From a checkpoint of a small mixture-of-experts model trained on Wikipedia.
Size: 10 layers, vocabulary 51282.
Training: a variant of SOAP for the experts, 7601 steps.
Below are experts of layer 2 (counted from 0) of a mixture-of-experts language model. Rows are named router (the router's row for the expert), down (a neuron's output weights, with its number) and show model dimensions 128-255. Each number is 128 + 32 x the weight over its row's rms, rounded and kept within 0 to 255. Numbers have three digits each.
After each expert's rows: "raises" lists some tokens whose logits its average output raises strongly, later layers aside; "comes before" lists some tokens at least twice as common just after its tokens as in all text. This comes from a sample of Wikipedia text that the model never trained on. Tokens count by the router's weight.

# expert 46
router:155094060158132168145094055123111139143157117158160106115108170142159147111106126113076151132147149117111168073147174141099144114105133151090143146090109146147136125132121053135111088133058137128126101105080155192100136157159130122126148123160136143107135118102110137131077089108181117174147095137083125130084095148175128112115091166174116160124090139111108136148088103137174086204158
down0:135098140083122139179138149115132120075116133172131149130099151125123135180103147116131114139110180149087124135173146203031111137126125130089135157114151119124102101117123119152154153091152139135086075066123112138108124129155115103156150087098116136120138148140107179123189126123169118100147151109102151089124137103146096167137099105130134136162118129107083121209145127073146114110137
raises: "\n", " (", " given"
comes before: " |", " (", "\n", " and", " -", " by"

# expert 20
router:129120151027118130142135146113096186101117112109183079153114131126129118142167144056111115141127109137093137075152115173157110138127098032141116097136139153114137130123158129153093107175134150153109187199117114101151180093138148128148168125102145145147125127115122113126161137128113134160037132143128127126183147096109155114134169157151136124087199197207125111156132140129143104118162
down0:129147096125131110122143092192146110121092141162191119142117107097154173141065168172112117120140101103118167206107112171193166144189124153150152145210145089137107093112111160118127163163119153188154144147120079109147172096096123148122159064062044152175104171179135138055094127177148128133085145112050152178174116159129118108121172078156136112135078101127089143054130186120163149120185
raises: " from", ".", ":", " as"
comes before: ",", " of", " and", ")", " (", " is"

# expert 4
router:118150138143101159135147113128115126066070081138137152105096137095145134124083156128062133131166161172148128124138153130102156107179124048190052166106197099154123152047143105136151117110149123155122095103164150116132127068080163112117186101132115075104103108059076144134115136116148212194147126150168066132139154155165136076191107077168105132160133161146152144137152063147123160116141
down0:153153094075157128127172132090125091155138112165137137077147121125110064141151123137123230100160146110192167134162141127132126162095166138170127094177141139139091184163167115131100121113094070133092076056124147058123132118162128108144085147134121138069168134104150145111126148066143123136146136158180201113148145153111186115163123123130107121153145150176056107081161148105149181113155
raises: " the", " in", " a", " hold"
comes before: "0", ",", ".", " place", "–", " to"

# expert 39
router:093083093148094121039080139102130115128127127124112163144168096159132164129137105140090122153148091041156173103066131082149158138135129078107093157144083117103136175160144092099086162124101178138180144107135125150120152108157102113184109113126092127156103179117121115130093180093156118134084099160128184137116154090142123095152125094124153098073146153162114127126153155150135189057140
down0:091146142084109111099116098132133103163144134098205191099085140109086146128113144187121125145101126156151061132103121135130141153162132106138119153084086170115139179154198048064146133121127110145180154134183125161143129116131189116128115146125134144167134172124120099125120140174154101135129139102084142113136195061154110145127146172169107116141127150178143058097165135078110146148068
raises: "1", "\n", " |", "2", " (", "0"
comes before: "1", "2", "3", " |", "4", "5"

# expert 24
router:107128189167076117109127193133130134141112156070057185117160133149148113115150122080122113063105154141123093090121108126179126137175135110168153085145124146165132082113167121149130079139156145130221103087125143091188144143077162142155085138149097091067083155088113073115101116173100127127098168168104077179177178081088074155151140095103101150106146154097146127140132143170139128084156
down0:112125116158173098140150150182094201186114116129125138085162122087098126145119158135170161139119143128139056149122131132093161140045140097062109099161146102141184114087109149153133112068113131139173101071166079097128103170131108196132121180097119115170104078177140121113170120170139109108109136062100080160055141114113119096156113082126144109161127094172098173083144102125147102153074
raises: "\n", " ", " |", "1", ".", " ("
comes before: "\n", "See", "History", ">", "Early", "C"

# expert 0
router:132162126144128144139094100111153114156103113103100129162041142142086134076129112116099162124209159117179128096137150108145070091151136155026173153098106120130147126071160116154157075121114112122172146161087116219143097121069152079122121163164126097138095077053127155164124193087080117122148174019125200136136138146109107148068078121152106170142144105110139135150051154137074118094175
down0:111124155177119116082082147154135082154112116210146137153129181101160093121163094170116159174096122102117151147090191129099139153132082117168167104113087130154119104132109175136181213144123130150084153066143086133149169181181118077090195136142108099126043166099159156152072163178141054144155139188179142152161112099079118104104144155156084196126116072146102135170194150138161102124069
raises: "\n", "1", "2", "-", "3", "4"
comes before: "|", "-", "\n", "The", "|---|---|---|---|", "|---|---|---|---|---|---|"

# expert 41
router:098210163051161141137172126106095210164084164106165130124116092137167116134152111104112195084055104148153108107150093138117098173137092148154155114143100151150122184128143168096151145125124124137069157091096107138204134169105159151124147109130162089088141086124140192124108136152141138130134081131108105109148194171163111138097100141061099159135050105122123162153190097136091200126072
down0:090224168129187110216122134151069200176162172098099187009089199108116093119099068145102136157097107103081146090116102093125178137101142143146109159100140122085116086137137166124166094119183168109116174139083104153033159148148107104155090091077186154085096069153148149091124181140133173178079123107154121136144138137127174152101123148159103085155148095131146155198172114092145123159148
raises: " ", "-", "\n", " |", " \"", " ("
comes before: "\n", " The", " He", " In", " It", "S"

# expert 1
router:112114173120138185158106144146172157117137143086097053101119139161138140100142124179132108138179177139097146093125103046105180119155103141134065137135100213143121150123153132140108095128149183082177092202136089079112153167145104159172148109117149112185076148171169170067143123073053095135142127184101069043141125159114126172075196134134139168155101138144134165143134070121111123116151
down0:159136145120092105153144140105134139078105131160123124123137081096162125145123122133076108140192065080135147131128130160163188088093141106213157147084171198099161120155122108144140108154081117105146121166148140166132048192150193169178068128139010121167088107153114182158175128089117126119157197108121092152135142066095140101140101104135120161068200142099149102071147130107115173157083
raises: ",", "\n", " and", ";", " |", "is"
comes before: " of", " was", "'", " to", " that", " is"

# expert 44
router:143124126145075117077150151156089187162140116152135095109082122127174153096171109118163160131144140146147154071131211175103136096145076101031186135129128114152126137151159148105106092118156144119104135165115117160173191109133043163122127150183124117144080059092115126103099166106099137105128174131133150165166135097165091094088209114130144116081116097109132100161105146159047125081139
down0:115094167104134160104131131111139128074099078156141093114143122108099162197138175120141123138110130060123043116190078115145129129075155137145170192101148137115144143128152116119120120127146164073169157128123114125110117133159117081098108125179086115155108109156092161127192141111097133145147178158091090101154119131172066159106069094092093127137152144124185121109116139136144135185092
raises: "-", ".", ",", " ", " the", " in"
comes before: " |", ",", "–", ")", ";", " ("

# expert 30
router:141090134154129098156165166097132098125158075175102109159141141123098104142102179156160107144173104161069125078109101134137147159130087152189125096077122127162115169111173177131152150195098120096185171152085111090117153135087101166114150103145121084133124081169138205090098181109175117175057090118105109068106122176137131203102156128119130160153174093118198134151177150094106149133101
down0:143166134137121128074159185099114127108147139168137090108111154103116151114082080144097143108161177165107134081084094163107107186098122089142134152109121136148149135149130097098063166118133095133114086182146185127139080154045165158096100160188197092068143118090101162152143082136123108151056161044157164099139101153131164127126113133104087139087107159170172047133133170155129187088144
raises: ",", " and", " ", ":", " the", " a"
comes before: " of", ":", "==", " ==", " in", " and"

# expert 3
router:176159122131172164150159101153118136215102113175149116134111152114147141090055148074133138140136135138041142162162135102204150119190071154113105105112086134161122175142114187146132058223144140159163179157074153138155162141146099148088173137165095130153127128161172108124154155117158114099084138098120156127125082124113128102156067125110149172163144077108217126124162120133131102132113
down0:150157146095172076120109133117132114055094197136134113110109066129144066193134078104134097153137104113133101133096089138102107104134171137139117177147138150054139133077136106126143013145087118127138110151141144142161129071162119136144098147092154173168098071150149156096190151149146128205112128106133103124146120122088106111125164145150170140086155133147114150150081121107141118111091
raises: " ", " |", "\n"
comes before: ":", " by", "==", " of", " ==", " career"

# expert 19
router:091094153178143139066130113161119113141127119118134057134102186127099118072141147058095132120062163173118127099112117123161117128115132111183122138128124142168229129133157119096143149132068137130143104140109145128135170114136135113153075130118123093126114095137125073121126171048107123144117151124132181116127118074086114082215119093065108172121150081180120090149101124121118119103172
down0:149100105100079093163110107126159094102107119128139164109098119138148102126131090146123110089117133138110055140110171166081141181145126187165180174128163112122128135153115125078132115107119114137091117154056179134102075124139110127100178105186162100103073151153152132122145121063141065125145163117083109155193180072142156160150132150204132116121172099043165132179155165146103158181149
raises: "\n", " –", ".", " -", " ", " —"
comes before: " ", "\n", " —", " +", " −", " –"

# expert 32
router:121172115138139115123175164164138123147101116091100100108092145138153131143114133135135128098150131138174095211164088147146139129080124128041139155106172088108163177145094112137153120091115141102134128126115123124115179119166157100117174105161141109148134124091143087101112144135062113099115130077131147100097110190096122111108142100160214105169116118132136104100103133182096139117052
down0:165112119151055133156140094120121118109090087055212117141166071128086125121083142131127090120086135081119153152120072120128145127190145103083176134088124129095109119213087142119133157180118138111115186169127181098178173132127089099213159122162121114100166127136127139083157159130163134113132147143159176107088148173146158140112093101110115141195118127087147147120175170137113142158066
raises: "1", ".", ",", "2", " |", "\n"
comes before: "0", "1", "2", "9", "8", "7"

# expert 16
router:129143137127072119124052102148115093085156089180139130108134098113087178095175109077092069111179153125156129161138120156119134095167161194143109136165154073183152112130133110145110080153175177088048181188088140131165208102100104138101136153152135163136130123089126165121172153082178119162100098085112164135146156174113148101115108174059079143204110084117156145104083095116114129122150
down0:092079159139107148134128052144141163162127133148154050116173176152108092135113124095122125172136168141127068142118117158113110081124162129124108156114160166104167124161163155145092089098144138056165142149147159157197096113105179139136160150178149140194106082127141076085173086137161160127139112136133116075141130130162140147135121160131118162134133107139158145115093159135106111164097
raises: " |", "=", "-", "1", "3", "2"
comes before: "-", "|", "\n", "==", "The", "==="

# expert 21
router:118113117135134117170099151143114165133147060128063115131072154159038186139126125088019140152161159110155117180151132140158103180107153135069144150115129104151099141110162123167106152152126073120115145071129132149135094182132086126154136180153100158106145157139187096129119139150108115157096160154077141169161103170097004110153105139171093116098120157139108176102150145221102112145176
down0:138125138187116115152156126178159079082088165114113060107138061120150131136168112230202070142128085085125161151143179144131176142122160131187111138141131135143155099158101158164159104136174142138125129201186149167136116130087157057142118128190143115200123137107134078180089107101118146158127151180102120123159114181070128130101130121099117186087078070038128135195082122116174129106117
raises: " been", " become", " run", " done", " come", " taken"
comes before: " been", " a", " also", " not", " an", " no"

# expert 23
router:099140157138139148171117123106115117087128127087132149116094097144129163139147129134066175104118087084142136066157126128169165117116139094094142071143203106072142127160146153145124138159114165118121092113066160145152147150090068123130030153169134136140159153123117114049107103112133167099125112127170162087118131190144109135205106121092108153134139159131101117155071100176134099072157
down0:111105158134128103042124075129184075152130118129112142131139138098146122154163147124105087090078109082126091149126112126156153163129202117060159157110144129098095165125106151124135079165129125140115131174129096116143174146170069132128119103144196124126100101100130114076139119169117126177131139123108153140116109134189196131152143085136154088155155158085081157133134108130097154151128
raises: " (", "2", "3", "1", ".", " and"
comes before: " ", " \"", " The", "3", "5", " A"

# expert 35
router:101111091107117102151121216162130107128102104121136106158097133184129096133120118152085132084115105126123125118135108164156102158099119086118141097114164149098129133140185155125119172134184132166124066190093152061111158137089095088157131032155087169129108129136139146077112113138133129148129115160083107132129184059217076131136133061156098108131096175176135068132175092096141112133154
down0:126132159159133104198108082150115086036166137147117119171122188100160106107173131166180120108148104116103120144151121081135084184163163137152136139072150152094156139162133176116181150146138092182127103090070109161116125122116114131125139141085081149131178158128125121098100128062103132070147149110165147101142112173133113159126110146157125174207179085111167093158069079077148062167097
raises: " ", " |", " (", "1"
comes before: "\n", "born", " is", " =", " and", " –"

# expert 12
router:120094130085121090145121144169136119113081153157100109123159071107143099187111122140112120136187130119116096207152135147092157122096118109175053126181140142151155099137127135113097135149089155109140107113120122108135160108179149055115194139147135151117142119142131122123137128150095195154095137176079092092125150138155109115157140142125131154148115150166038138095094143121143106092091
down5:175148141114147187150132185076098164086126170176156133086098095136103148167123122157135122136160141097116086138129109114127103112141125105137139140120116188062083023170187102145114080134131103104135083095088109111077151154116151101117100146089146140103220063178094094102174130166104113146173082139164120132139119159168123121135085119145104169089086123048078116093179205164142170116154
raises: " ", " |", ",", "-", ":", "."
comes before: "s", "t", "re", " that", "\"", "ll"

# expert 15
router:118169173136156111093125116142139128123122135089082151091104149131108128122173132100128084115169155103103128138160074080142154165184084117127113114077165187147149121109104137149149147118121171117085192137116131123108216133214122150126147180129061138094130111194099136134102102158109133140042111099105083113142114190157165120108161158086042133112108197097149130155136074090075103102132
down0:144135142145133129151154166092166118090128069099086026108183100111134177092088154115160140128140117144114159134171170143127123144083184196161163154129162058117115161099179079123113124115097156128126091173141116129097107094103106128104114111164138148118097102114150110139175144138126125160116148127174088128131126152066134108134129144109106095170110129118080122182163144120132156075183
raises: " ", " the", " A"
comes before: " the", " a", " his", " her", " their", " these"